Below are experts of layer 7 (counted from 0) of a mixture-of-experts language model. Rows are named up (a neuron's input weights, with its number), down (a neuron's output weights, with its number) and show model dimensions 64-127. Each number is 128 + 24 x the weight over its row's rms, rounded and kept within 0 to 255.
Before each expert's rows: "raises" lists some tokens whose logits its average output raises strongly, later layers aside; "mostly gets" lists some tokens that are sent to it at least half of the time. This comes from a sample of Wikipedia text that the model never trained on.

# expert 4
raises: "Scientific", "-", " the", "=", " of"
mostly gets: "\"", "$", " syn", " According", "”", " species"
up0 [112 114 141 122 130 148 175  94 106 137 120 102 116 134 147 126 130 138 114 130 121 131 121 129  87 163 180 153 136 119 125 131 161 150 153 129 131  78  94 136 134 150 153 149 146 136 170 128 116 113 119 121 126 112  88 120 173 150 125 139 137  89 138 146]
down0 [ 84 128 146 134 123 163 148 120 143 140 122 142 139 153 171 146 147 150 157 133 138 107 127 123 104 155 105 137 140 161 129 106  92 108 130 146 133  98 126 130 103 124  99 105  78  95  76 124  90 131 121  70 136 118 151 144 106 108 127 111 120 137 146 130]
up1 [161 101 109 153 163 143  94 164 136 136 144 128 116 113  88 147 107  96 143 129 123 108 137 134 140  97 160  95 123 106 113  76 140 103 156 126 120 169 113  96 135 150 126  98 144 109 136 171 125 102  94 112 131 165 142 144 122 110 120 132  76  79 141 145]
down1 [156 177 148 195 147 118 118 136 148 107 143 120 103 139 127 158 126 178 100  97 126 141 140 122 114 151 105 156 132 144 148 127 140  77 189 152  73  94  95 124 155 157 128  93 128 109 151 140 100 119 120  97 153 118 128  94 145 103  90  82 131 119 117 168]
up2 [130 102 107  82 117 140 143 135 127 149 106 140 139 101 156 122  95  93 140 141 117 171 116 135 115 151 156 109  92 107 110 156 123 163  94 136 119 108 137 117 117 134 107 124 101 136 130 191 100 145 110 172 123 167  97 129 147 163 150 123 109 120 150 112]
down2 [109 128 138 139  76 130 124 144 133 170 110  88 163 161 112 178 102 126 142 127 139 169  80 123  83 130 124 115 128 146 152  98  94 135 109 157 154 134 142 129 106 148 169 150 101 104 108 169  96 129  86 135 108 129 153  99 144 126 146  95 152 128  79 120]
up3 [135 130 106 116 102 130 148 102 114 120 146 140  99 136 141 135 156  69 143 141 162 109 168  58 146 142 145 136 151 123 110 125  87 142 125 143 154 120 154 102 102 101 135 163 115 176 119 133 114 166 166 125 138  84  95 141 134 172 157 113  86 105 169 133]
down3 [134 138 130 210 115 129 118 102 143 115 164 125 134 145 157 146 112 150 138 125 115 134 175  75 140 135 115 125  86 110 151 103 125 133 156  98 126 169 145 142 131 118 164 117  96 115 143 153 145 159 131 120  94 139 144 108 152  91 133 115 123 133  97 184]
up4 [112 147 133  96 142 143  76 122  98 132 121  89 103 106 118 137 112 124 134  94  96 144 119 122 127 126 142 114 112  86 137 124 148 147  67 150 122 100  80 147 107 139 135 142  82 101 119 141 158 146 112 153  77 142 102 149  92  76 127 138  91  94 139 134]
down4 [149 116 124 147  74 130 127 137 136 121 127 120 158 150 112 111 118 159  90 138 125  95 147 104 114 169 144  90 150 105 116 124 148 150 124 180 161 149 105 130 171 122 120 116 108 115 112 118 109 146 143 114 122 141 165 123 106 144 100 138 161 106 112 138]
up5 [136 159 153 147 123 134 155 137 135  88 128 118 102 155 169 121 151 117 154 107  99  95 171 131  98 141  84 127 101 168 141 103 140 122  97 145 168 129 136 159 111 115 133 186 148 171 130 129 169 162 149 105 153 168 106 136 124 129 134 101 152 134  89 150]
down5 [136 114 142 124 157 110 124 144 136 131 130 102 114 133 104 106 142 126 141 114 123 135 122 119 127 123 121 138 107 104 145 107 123 147 100 125 147 110 142 132 135  92 139 146 121 139 119 115 116 143 117 126 120 121 134 121 117 129  84 164 109 190 125 125]
up6 [130  88 139 117 109 149  81 118 159 139 121 123 138  70 111 136 117 137 106 140 170 113  98 110 144 177 113 104 128 109 118 148 156 105 147  84 108 124 124  84 122 129 124 118 114 140 169  77 155 102  96 110 100 107 145 146 153  97 120 133 117 140  63 137]
down6 [151 112  88 117 143 158 118 129 112 138 172 132 134 163  90 102 126 137 124  97 100 134 113 106 134  91 157 137 137 133 154 119 104 152 151 171 113  84 167 120 105 127 118 145 108 130 105 128 134 164 133 125 144  92 191 139 151 134 162  83 135 141 135 136]
up7 [ 55  99 115 159 131 137 124 108 153 116 144 142 112 146 129 123  61 141 162 144 118 123 152 125  99 171 134 158 114 121 133 154 122 133  76 167 124 138 131 100 117 172 129 128 146 123 120 164 137 156 128 146 110 188 125 131 112 112 148 136 150 124 121 154]
down7 [121 105  70 128 148 155  93 139  93 146 162 119 116 126 179 109 181 128 138 136 115 114 131 141 127 109 141 118 117  95 132 139  88 117 128 123  95 136 115 153 155 123 143  96 143 175 120  93 164 123  85  93 150 125 143 182 129 131 122 133 149 151  97 100]
up8 [122  95 152 122 120  89 135 124  93 111 121 166  95 130 103 128 137 153 127  83  92 141  96 161 106 139 122 142 153 161 124 155  97  99 145 116 137  98  98 147 129  94 142 132 160 139 159 130 139 149 112 124 138 138 144 149 103 152 187 137 143 145  83 118]
down8 [165 165 142 168 128 163 127 125  96 125 109 117 104 157 143 154 135 138 111 151 142 109 180 112 143 115 150 119 116  69 142  99 131 136 141 170 117 147 142 132 160 125  77 115 117 168 137 119 131 153 126 133 115  91 108 117 146 116 126 113 160 134 152  80]
up9 [185 131 139 112 113  95 111 132 149 149 171 154 130 116 103 126 139 115 101 129 114 174 138 142 140 149 101 134 142 158 119 108 108 108 141 140 119  87 111 138 124 100 134 144 168  77 100 166 130 126 103 116 131 135 164 151 130 110 114  95 126 105 112  78]
down9 [118 127 172 140 119  86 145 135 132 146 125 139 186 176 140 129 114 124 112  93 145 124 117 107 151  69 143 124 146 127 160 126 155 121 105 110 108 159  77 155 150 152 124 118  91 139 107 128 133  98 156 140 119 141 133 150 126 138 138 171 125  98 108 154]
up10 [124 120 132 117 117 147 122 131 139 110 172  85 124 168 117 135 120 122 133 146  97 173 143 147 129 139  91 119 157 109 165 135  97 151 177 126  76 127 179 123 134 137 112 142 136 140 116 138  80 146 134 110 128 170  85 148 131 134 153 105 120 127 105 120]
down10 [148 100 149 122 128 117 114 178 132 165 117 128 132  89 124  95 113 139 102 104 135  94 136 139 157 128 137 139 128 140 160 138 151 115  64 158 140  97 106 135 128 134  93 154 126  82 127 121 143 118 131  85  97  94 141 143 103 133 142 125 119 149 133 116]
up11 [143 150 136  98 125 139 147 137 123 111 135 102 128 153 131 129 160  66 142 150 133 109 130 126 146 149 142 105 104 130 157 138 119 121 106 146 108 128 106 139 121 137 127 127 148 138 142 111 173 119 140 146 121 127 119 162 134 121 138  76 177  91 112 156]
down11 [143 130 125 132 174 141 122 135 123 122 121 104 145 143 103 129 126 140 104 122 140 116 136  82  97 107 130 142 151 178 119 105 120 140 122 115 167 147 128 127 150 123 135 114 184 141 128 165 119 109 137 125 123 151 176 130 128 153 135 130 103  91 140 112]
up12 [178  95 108 127 135  94 100 128 110 117 149 151 151  98 124 156 127 141 151 106 102  98 146 138 163 179 120  97 160 122 113 144 150 117 194  99 137 121 130 164  98 161 107 135 147  98 144 141 122 106 183 142 108  82 124 135 129 114 132 141 111  79 112 132]
down12 [153 126  93 129 114 162 130 121 116 156 137 114 121 109 136 145 140 127 141 127 115 136 132 130 142 155 121  84 205 128 110 118  65 147 159 138 126 124 153 106 153 104 112  47 132 170 146 136 132 152 156 118 139 107 136  81 133 131 123 156 125  93 125 137]
up13 [115 114 165 117 141  91  98 115 134  92 133 125  92 133  99 131 107 113 142 158 150 158 172 100 138 184 119 122 123 179 104 139 119 126 147 119 162 157 116 115  79  78 135 169 132 143 121 151 156 155 180 115 124 130 151 146 115 166 149 135 166 118  76  95]
down13 [146 150 126 128 145 140 151  90 142 129 126  80 168 154  89 160 131 123 152 117 124 108 152 113  88 157 109 142  86 119 150 133 102 169 104 128 105 125 119 164 125 132 147 155 123 145 144 124 121 104  87 144 142 130 125 118 160  80 103 185 131  93 115 176]
up14 [151 105  86 128 128  89 118 144  85 112 122 119 148 111 103 160 139 139 126 108 106 127 122 103 125 157 135 116 135 153 123 120 130  93 144 167 134  80 157 110 124 121  65 116 147 103 140 125 165 192 143 135  94 130 127 130 123 141 165 151 125 125  92  70]
down14 [107 150 105 127 159 168 109 123 167 116 132 155 151  91 130 118 127 115 162 150 148 110 109 145 103 101 114 120  95 118 130 157 101 103 150 133 142 106 113 131 177 111 149 131 123 131 129  99 176  81 140 135 167 144 122  89 130 145 125 131 140 136 133  87]
up15 [146 134 124 134 132  90 137 153 106 111 153  88 118  94 120 177 133 134 168 129 147 106 111 144 102 127 121 133  84 147 166 126 116 138 157 148 132 117 173 132 149 126 123 168 115 130 153 149 124 128 168 108 113 137 122 117 129 152 123  95 127 113 154 123]
down15 [139 125 116 134 103 134 100 116  80 104 121 131 128 105 168 139 149 138 107 135 145  91 132 133 114  99 158 125 147 139 131 184 148 124 171 114 112 146 154 115 165 143 128 175 119 103 102 136 105 137 139 136 138 127 122 147 149 157 117 168  93 148 167 126]
up16 [123  95 114 125 141 117 119 128  97 101 143 139 132 108 135 182 101 111 147 122 114 123 178 123 141 131 115  94 149 168 110 142 152 144 138  97  98 138 147 162  90 132 135 109 152 115 121 145 108 106 181 132 150 140  88  98 117 122 158 133  82 153 103 111]
down16 [140 116 106 115 123 126 126 135 119 150 158 126 114 129 140 151 113 121 123 113 137 132 136 123 127 139 136 119 124 123 112 124 119 124 144 136 121 145 143 125 124 132 139  67 162 127 110 130 143  96 165 138 126 118 125 141 131 131 153 207  99 137 132 138]

# expert 3
raises: " contains", " is", " itself"
mostly gets: " Racing", " football", "loan", " medalist", "weight", " medal"
up0 [ 85 146 100 149 166  94 157  89 109 150 146 130 124 143 150 123 152 107 154 135 144 150 113 104 102 115 134 131 136 143  94 189 135  99 166 113 101 152 144 133 123 114 121 150 161 133 151 138 142 140 102 114 110 121 114 159 108 134 101 144 121 128  99 144]
down0 [128 128 120  92  63 146 185  81 102 105 118 126 139 159 146 163  81 153 148 102 125 159 119 107 144 122 134 136 162 158  66  96 125 109 143  99 128 142 104 131 122 159  77  92 118 144  95 119 128 129 143 104 126 180 170 107 113  97 144 101 140 137 121 127]
up1 [149 143 127 139 111 140 151 135 104 107 168 134 117 143 147 113 138 158 141 123  84  96 138 147 132 100 159  83 122 130 100 163 163  93 127 110 133 148  90 102 145 147 105 163 112 123 116 128  94 132 121 166 158 145 131 139 144 135 104  75 116  93 129 153]
down1 [163 135 110 150 132 139 108 187  94  96 123 136 106 101 150 153 170 179 136 139  85 129 151 121 122 136  94 121 113  89 134 100 108 121 150 102 170 135 152 138 139 143  93 114 101 152 102 177 137 117  98 134 107 162  58 125 147 135 137 147  68 163 142 133]
up2 [121  96 109  99 124  75 140 161 156 112 172 151 107 107 146 123 120  87 107 112 125 119 135 136 109 131 132 137 137 161 134 163 145 118  81 113 117 108 112 138  95 160 125 150 104 104 178 138 131 160 112  67 150 147 107 119 140 143 136 122 102 132 168 159]
down2 [157 134 128 101 112 140 130  96 141  54 133 137 155 110  80 111 125 106 133 123 132  97 126 156 139 200 121 115 115 196 125 118 136 133 149 144  59 151 120 127 126  98 126 153  98 108 135 127 194 137 122 144 128 135 122 145 131  92 162 155 124 134 109 113]
up3 [110 156 138 155 147 118 158 155 141 136 144  89  90 125 129 143 180 142 116 144 157  71 138 107 132 105 155 134 141 120 104 136 151 108 117 148 127 103 115 120  93 104 131 166 136 148 113 123  61 132 119 127  93  91  95 155 113 140 107  97 139 112 122  95]
down3 [142 117 107 100 182 146  97 148 107 104 141 116  92 118 131 122 170 122 163 140 117 128 153 143 113 100 106 129 115 113 129 119 102 109 150 120 191 136 132 126 127 143 114 128  79 135 129  83 154 115 134 128 131 187 150 129 162 115 157 166 156 180 105 118]
up4 [131 134 118 131 119 134  77 143 127 153 134 146 102 136  82 126  97 157 124 119 102 108 138 125 127 130 109 146 105 117  82 111 138 144 142  93 154 141 111 122 114 116 156 139 109 143 119  86  90 120 159 115  87 133 108 122 158 157 140  92 106 150 105  90]
down4 [139 125 134 136 149 120 122 132 102 134 172 112 143 127 104  74 142 156 104 150 123  88 163 129 129  96 145 129 134 128 100 131  96 178 130 152 137 129 123 125 124 114 127 121  64 118 164 165 138 122 146 126 185 153 154  75  99 145 169 129 115 112 105 147]
up5 [143 168 139 109 130  86 149 107 136 131 112 112 105 121 160 127 104 134 119 127 132 133 136 171 129 123 148 127 143 124  69 147  80 154  97  93 162  92 121 106 105 153 100 123 116 124 106 107 124 142 186 139 115 108 128 126 120 131 147 117  58 111 179 118]
down5 [138 123 121 132 164  72 157 121 139 132 195 123 126 136  97 109  93  94 118 123 113 126 127 125 127 157 129 115  86 140 111 118 130 164 118 117 119 103 130 134 128 122 115 124 162 120 151 149  94 132 115 192 201 149 145 108 114 182 106 125 110 103 148 128]
up6 [162  91 126 158 167 114 132  86 116  95 166 113 107 123  90 127 105 159 141 126  88 167 162  98 148 136 124 148 181 124 136 109 164 108 105 122 142 178 103 130  62 110 115 129 166 129 160 106 137 154 135 148 149 132 110 143  98 104 145 137 118 162 101  96]
down6 [128 159 139 123 114 137 122 113 103 194  84 132 111 138 155 124 141 141 114 123 121 138 164 160 102 155 101 127  80 130  94 144 123 110 150 151 153 161 166 168 115 130 128 106 153 157 120 170 125 140  90 146  91 130 114 146 133 132 138 115 132 120 132 115]
up7 [161 120 147 144 114 104 134 105 113 125 151 135 114 119 140 120 132 105 129 108 158 123 136 120 142 110 106 140 127 170  73  97 127 134 129 146  97 129 104 145  71 198 119 112 182 137 130 143 155 111 142 124 145 118 128 120 104 134 113 117 136 106  83 126]
down7 [125 144 141 110 121 131 130 158  75 119 131 146 111 132 112 173 160 145 119 107 179 174  98 107 152 127 134 120 120 139 114 159 142 125 144  78 121 129 115 105 148 124 147 116 137 132 158 173 152  92 118 110 134 105 183 106 135 137  95 152 149 143 150 135]
up8 [120 143 154  64  94 119  94 116 144 118 137 105 118 120 182 143 137 123  87 124 100 157 122 136 164 101 134 150 132 138 128 118 138 125 102 110 100 116  95 157 118 173 108 157 126 109  94 131 115 141 124 108  93 108 121 103  87 105 164 104 127  95  72 125]
down8 [130 122 131  62  68 163 125  74 114 130 171 173  99 101 119 165  74 132 132 111 122 128 150 154 222 119 102 145 118 119 125 105 101 104 124 117 131  70 105  99 119 147 107 128 101 132 138 163 149 126  92 152 129 120 113 127 161 115 151 116 142 144 153 118]
up9 [137 116 150  84 118 143 165 106 133  99 104 122 144 131 131 154 114  67 129  96  95 109 159 141 111 125 133 128  93 123  79 167  93 123 150 160 135 151 147 143 123 134 120 147 153 139 146 139 114 165 124 126  86 136 124 150 144  69 127 120 114 130 114 180]
down9 [102 142 127 113 132 122 137 115 184 125 104 155 181 142 118 115 128 109 130 115 162 137 119  94 125 125 116 149 154  89 137 112 121 115 145 145  66 148 104 145 110  98 120 151 110 119 156 106 127  97 114 122 101 102 123 133 121 112 127 105 129 148 131 113]
up10 [149 132 108 130 121 115  75 158 134 109 122 141  86  71 112 110 153 105 119 166 127 174 113 133 114  85 122  90 123 135 146 132  96 120 126 123  69 121  98 135 128 131 144 113 154 127  93 172 144 136 153  97 107 163 125 132 183 133 113 115 108 138 114 114]
down10 [140 145 114 106 122 114 100 110 105 137 141 137 146  97  98 105  99 131 111 138 147 138 135 133 145 160 115 160 120 155 143  72 116 125 146 138 131 125 102 139 114 140 141 109 136 114 175  93 119 135  93 171 114 120 126 179 151 145  92 141 159 138 118 139]
up11 [184 146 114 134 141 143 117 137 136 144 147  58 146 134 163 161 143 117 122 132  95 157 142 132 136 168 130 160 160 141 104 159 122 117 113 154 127 139 168 121 113 126 152 147 144  97 154 192 119 137 159 134  96 110 100 148 105 110 138 149 142 151  99  97]
down11 [119 110  94 152 128 121  94 107 122 123  86 121 134 149 138 146 139 142  97 179 116 140  86 134 117 120  85 176 151  84 154 147 146 166 132 134  87 117  83  99 126 124 179 153 147 151 138 149 127 113 127 138 132  71 133 121  93 101 168 188 140 123 133 128]
up12 [118 133 121 145  80 136 118 119 128 138 135  91 155 137 140 119 127 120 126 151 152 144 107 117 139 128 141 109 147 147 119 124  97  82 101 143 104 129  94  89 101 145 116 150 157 133 135 117  99 143 166 120 138 146 143 139 107 137 120 124 130 125 116 133]
down12 [117 137 139 174 125 156 141 129 103 121 132 154 109 130 100  86 118 111 115 142 130 138 172 135 188 141 102 127 141  86 137 162 174 100 111 128 152 139  88  88 126 111 106 124 152 159 125 133 143 114 141 101 157 131 122 147 171 128 100  99 114  97 104 153]
up13 [ 91  87 155 101 115 120 117 113 116 116 142 132 140 121 121 165 140 134 160 149 133 123 126 143  86 153 127  92 117 115 124 171  79  92 156 102 145 150 119 169 137 103 111 139 113  90 163 189 128 117 121 157 120 107 124 125 101 134 165 145 140 130 126 123]
down13 [132 106 145  80 126 115 134 138 140 125 156 103  80 122  94 142 168  88  92 141 147 149 149 117 142 102 111 107 103 103 176 132 128 115 101 142 121 148 112 148 142 139 102 108 122 130 129 185 141 123 125 130 126 126 152 137 129 148 160 111 145 136 102 165]
up14 [133 123 125 111 136 149 113 135  94 114 189 116  95 121 133 103 132 148 157 118 124 121 132  94 105 127 150 121 138 163 120 129 126 137 147 143  99 135 171 111 138 124  96 125 159 144 105 159 137 160 167 105  77 101  85 138 103 161 180 115 133  96 129 147]
down14 [153 129  86 181  86 157 147  80 136 128 113 170 128 103 145 140 145 107 113 178 115 105  98 108  89 164 137 148 121 158 160 155 158 128 130 101 112  99 116 119 122 130 131 112 106 166 130 103  98 124 142 135 134  97 120  86 126 124 145 134  85 148 170 120]
up15 [182 165 136 139 141 114 104  84 108  97 101 128 126 111 116 117 140 115 160 152 147  98 176 114 162 165 174 139 157 111  73  88 145 108  90 141  93 130 160 120 141 153 123 110 173 145 109 158 118 112 117 143 130 133  80 167 171  90 171 132 153 134 114 128]
down15 [116 133 106 139 115 125 132 129  76 105 100 136 128 116 103  97 144 130 149 127 184 112 116 121 118 110 125 108 123 144 109  93 108 139 118 106  70 148 137 165 151 116 105  83 132 141 158 126  81 110 155 115 140 134 161 155 129 101 144 143 117  43 139 137]
up16 [113 126 159 132 123 149 110  50 145 121 105 120 105 121 123 148 118  96 103 129 138 174 123 106 133 132 140  91 133 146 178 154 114 124 140 109 125 114 110 140 144 173 136 157  89 118 130 113 131 136 151 158 130 140  96 125 104 119  72 121 101 124  92 156]
down16 [151  92 145 151 113 118  98 143 147 111 125 148 144  78 138 128 127 111 159 113 119 148  82 189 149 140 105 152 102 124 146 159 112 107  98 117 102 147 175 120 101 174 129 110 175 103 129 119 143 146 129 104 138 126 115 132 113 105 111 162 140  86 137 119]

# expert 1
raises: " League", "side", " City"
mostly gets: "ort", "ll", "ult", "fr", "str", "ift"
up0 [138 130 106 122 135 137  89 109 112 133 137 153 145 119 134 145 104 149 124 125 116  96 164 157 152 100  89  99 160 110  55 152 145 144 158 126 105  84 141  94 129 118 127 139 169  90 133 141 120 158 149 109 132 126  93 165 111 113 164 127  77 112 140  68]
down0 [152 146 145 129 116 137 178  97 117 163 129 120 133 160 127 104 124 125 205 106 153 129 128 147 143 142  93 134 101 115 120 105 142 120 132 136 112 140  96 133 141 146 116 124 114 122 154 144 155 121  95 129 132 136 101 144  82 114 148 122 118 125 172 135]
up1 [105 109 139 151 138 129  98 115 145  99 105 152  91 132 125 147 134  91 176 157 154 114 174  98 140 103 134 105 174 151 180 142 118 120 115 143 121 123 105 106 132 138  91  94 168 142 132 103 123 139 158 129 125 130 144 130 114 110 157 110 111 149 111 127]
down1 [131  95 164 134 102 156 126 118 158 155 156 141 137 159 160 125 124  92 112 155  83 141 114 154 126 125 183 149 134 121 102  91 134 161 144  85 111 149 109 129 153 144 142  99 148  80 138 142 131 121 148 139  90 128 102 149 103 120 154 126 158 105 105  87]
up2 [118 104 102 113 118 121 107 115 111 126 151 120  84 128 153 124 133 150  77 142 146 124 150 126 135 153 121 128 138 160  61 115 126  87 122 158 120 135 130 108 151 121 127 138 136 133 134 113 151 152 105 102 144 112 126 121 127 126 144 129 153 120 119 151]
down2 [140 180 131 164 144 136 163 135 163 110 100 166 169 108 131 170 125 112 128 145 139 173  96  86 130  97 129 110 128 116 132 150 106 105 112 133 108 132 136 131 169 181 136 109 141 154 103  90 113 114 165 143 145  97 124  97 133 150  82 100 139 117 119 139]
up3 [138  92 142 154 160 119 130  92 103 128 128  67 114 120 145 129 131 102 120 129 110  99 137 108 152 121 132 137 143 131 118 113 107 123 150 114 113 142 125 100 131 170 122 129 130  95 169  82 121 156 162 146  87 165 120  95 157 147 152 109  84 126 119 158]
down3 [140  97 147 132 156 134  97 126 159 152 125  93 111 102 138 115 131 135  79 168 141 124 108 169 115 125 110 147 128 153 144 140 116 108 147 154 116 108  91 123 154 146 103 132 144 152 133 106 127 106 126 105 137  89 132 112 154 112  87 143 142 119 158 125]
up4 [145 143 166 129 124 108 132 119 113  85 120 154 119 160 127 103 154 132 154  91 150 155 110 141 112 137 115 143 151  91 109 156  92 103 113 113 107 103 153 179 133 120 121 133 107 162 160 135 128 130  86 156 110 130 128 139 136 129 162  97 159 111  62 136]
down4 [122 159  87 160 170  92 131 110 103 124 153 169  72 113 102 175 100 125 172 157 153  85 105 132 130 103 110 143 114 121 145 111 153 110 112 149 125 139 105 131 125 115 121 143 144 160 131 170 142 138 119 135 111 167 170 139 134 105 105 127 160 131 114 148]
up5 [ 88 135 135 142 145  95 127 133  75 151  89 128 169 148 115 155 124 136 129 128 142 149 146 160 114 137 132 135 121 134  94 112 174 121 175 133 136 130 105 134 127 136  98 118 109 142 148 111 174 111 101 188 159 129 112  97 170 130 162 138 150 138  65 137]
down5 [110  98 128 162 112 170 106 101 143 137 119 114 177 194 139 119  96 126  74 117 127 130 120 118  98 114 121 115 139 128 152  84 110  95 137 138 148  99  97 100 115 157  92 123 155 108  79 115 101 146 143 112 124 156 137 116  94 155  88 115 131  93 108 121]
up6 [122 117 131 102 157  95 112 131  95  65 141 130 107 121  90 130 141 107 146 111 140 156 161 126  94  97 135 149 100 177 169 141  76 149 127  79 121 118 143 102 102 138 157 160 116 162 124  77 129 120 180 118 147 113  97 168 140 104 150 104 175 120 108 150]
down6 [159 114 138 128 142 118  80 105 118 139 145 132 101  85  98 164 109 113 118 162 137 116 149 117 147 117 119 155 111 111 111 102 166 128 145 171 122 114  99 126 120 136  98 153 105 146 108 117 163  98 120 137 109 102 124 101 153 123 149 163 133 144 100 127]
up7 [101  96 159  95 105 144 110 110 123  67  98  99  88 128 157 105 104 142 129 105 171 119 185 142 143 127 132 124 145 145 110 128 128  97 170 164  82 110 158 147 146 111 135 144 103 136 142 108 110 128 198 104 135 156 166  86 106 134 162 134 107 148 133 134]
down7 [108 155 118 117 116 134 129 174 155 113 113  98 151 115 105 133 108 170 131 130 119 117 154 103 125 106 146 121 106 105 136 136 118  63 150  77 126 115  94 115 131 123 132 147 156 128 112  99 161 152 119 167 179 109 133 111 115 116 116 156 144 138 117 150]
up8 [154 103 111 126 114 143 163 119 149 149 137 148 164 134  96 148 139 151  93 137 103 157 129  85 147 126 118 101 135 119 129 133 155 157 101  87 149 141 109 112  83 157 165 107 119 122 169 189 155 144 164 109  77 115 129 148 103 121 163 127 130 121 141  93]
down8 [154 111 104  66 122 143 127  84  89 143  99 120 150 114 128 148 174 127 144 128 153 104 130 125 137 107 129 111 166 131 151  84 122 112 169 139 100 152 149 145  96 119 151 105 117 153 167 151 104 118  68  96 137 115 109 131 135 102 149 180 111 123 179 167]
up9 [166 122 144 118  96 150  85 151 152 155  72 127 124 117 115 169 130 130 147 108 135 147 143 148 156 143 108 153 120 104 123  97 113  96 130 148  87 107 170 144 128 145  63 105  90 124 141 129 149 153 173 143  80 170  95 158 116 145 124 107 120  98 101 142]
down9 [122 133 118 125 122 176 149 133 169 163 159 129 143 106 128 113 122 132 125 125 159 147 135 119 122 121 141 131 126  87 112 140 151 136 120 144  89 160 147 128 115  92 166 150 125 163 158 129  96  91 137 122 167  92 126 142 141 124 119 113 108 161  80 101]
up10 [117  99 139 104 136 146 160 110  86 133 173 113 134 139 117 156  93 122 138 132 164 141 153 146 125  97 147 118 131 155 119 127 124 118 118 114  94  97 134  71 104 119  79 150 111  81 180  93  97 138 141 136 101 131 101 144 149  86 135 129 147 140 126 151]
down10 [ 96 113 126 113 109  91  96 152 109 160 130  73 145 123  92  94 140 124 121 114 135 163 111 124 112 137 137 124  87 128 101 140 122 154 155 116 133 154 154 116 107 138 125  84 152 136 132 155 150 133 103 137 151  76 129 125  90 116 131 113  95  99 151 112]
up11 [133 130 152 136  99 114 128 165 134  85 144 109  99  94 115 125 116 165 140 121  84 144 161 117 146 177 147  93 157 147 150 139 167 122 160  73 110 132  89 123 141 173 100 155 118 107  93 145 100 118 160 141 163 104  94 158 103 131 114  98 107 150 139 148]
down11 [105  86  90 125 130 134 116 136 107 126 135  83 152 102 145 123 139 118 116 127  86  93 140 124 163 137 139 157 125 123 105 175 129 126 133 115 173 161 150 136 114 149 131 118 132 165 100 143 136 142  78 116  93 117 129 120 115 107 164 189 137 106 147 124]
up12 [129 119 203 152 108 111 161 139 146 132 128 143  75  97 150 159 118 148 100 122 154 116 115 167 125 102 116 109 136 149 141 164  83 120 124 134 111 117 170 135  92 127 119 163 111  79  99 132 103 140 160  90 109 146 141 146 113 112 114 107 118 107 140 125]
down12 [ 90 132 119 141 124 165 142 138 128 175 140 132 146 146 144 145 136 117 106 171 151 123 134 165 123 158 114 169  96 106  94 108  67 136 108 179 103 141 146 115 126 100 143 140 172 139 113 129 135 146 122  79 134 167 119 127 141 135 152 111 104 126 100 135]
up13 [168 105 146 143 138  99 112 179 172 156  99 103 151 150 163 116 141 133 108 127 118 133 145 107 126 119 123  83 128 156  75 110 164  96 114 120 127 103 135 124 185 122  80 133 130 126 119 108 183 146 104 122 128 100  88 139 145  98 155 138 124 121 147 131]
down13 [135 149  96  76 118 100 142 174 113 113 115 100  97 157 101 120 126 124 122 124  88 159 130  94 109  84 123  99 125 135 107 151 100 123 164 153 130 174 140 112  88 148 171 123 132 121  98 130 128 146 127 126 100 135 116 111 104 151 112 136 140 103 150 175]
up14 [132 107 125 108 158 143 114 137 138 113 136 127  90 111 164 135 120 128 132 121 151 130 150 148 155  87 150 128 109 138 136 145  92 152 149 119 136 129  86 120  60 128 132 176  89  90 118 153 111 145 157 106 105 168 146 141 166  58 155  91 116  65 141  73]
down14 [ 86 117 129 114 148 142 139  91  78  75 141 107 145 124 142 171 143 126 134 119 135 162 123 116  94  80 163 149 126 136  97 125 165 176 154 145 146 145 124 125 129  86  87 156 123 122 151 119 143 141 121  89 115 116 140 142 146 120 107 126 120 161 106 141]
up15 [160 116 169 136 124 106 154 132 161 108  99  95 130 125 163 167 140 117 118 124 102 134 118  72 104 128  92  71 104  96  88 110 133  88 117 175 162  90 151 125 119 123 120 120 105 153 136 132 165 133 158  99 124 179  85 146 119 159 145 123 143 151 118 129]
down15 [ 86 171 137 125 118  99 132 138 152 126  66 151 129 136 111 105 157 143 154 106  98 105 126  85 119 131 116 122 132 125 123 112  88 115 117 111 165 149 135 150 112 123 125 121  92 137 110 136 116  95 147 162 109 120 118 147 100  86 100 171 183 146 121 114]
up16 [141 131 129  97 126 138 165 119 154 108 151 131 116  94 128 156 130 128  81 150 120 117 162 142 131 153 118 152 140 122 128  94 142 135 147 144  64 108 112 186  99 134 123 115 140 125 118 127 144 150 172 120 171 132 104 101 118 135 100 148  88  95 147 120]
down16 [104 139 120 162 116 141 109 108 123 150  81 117 105 146 106 121 139 161 115 141  99 131 103 114 138 139 138 167 161  96  92  98 117 159 102 142  82 157 108 157 111 133 143 104 103 101 134 126 131 138 146 130 124 104 132 144 164 150 119 172 130 121 184 114]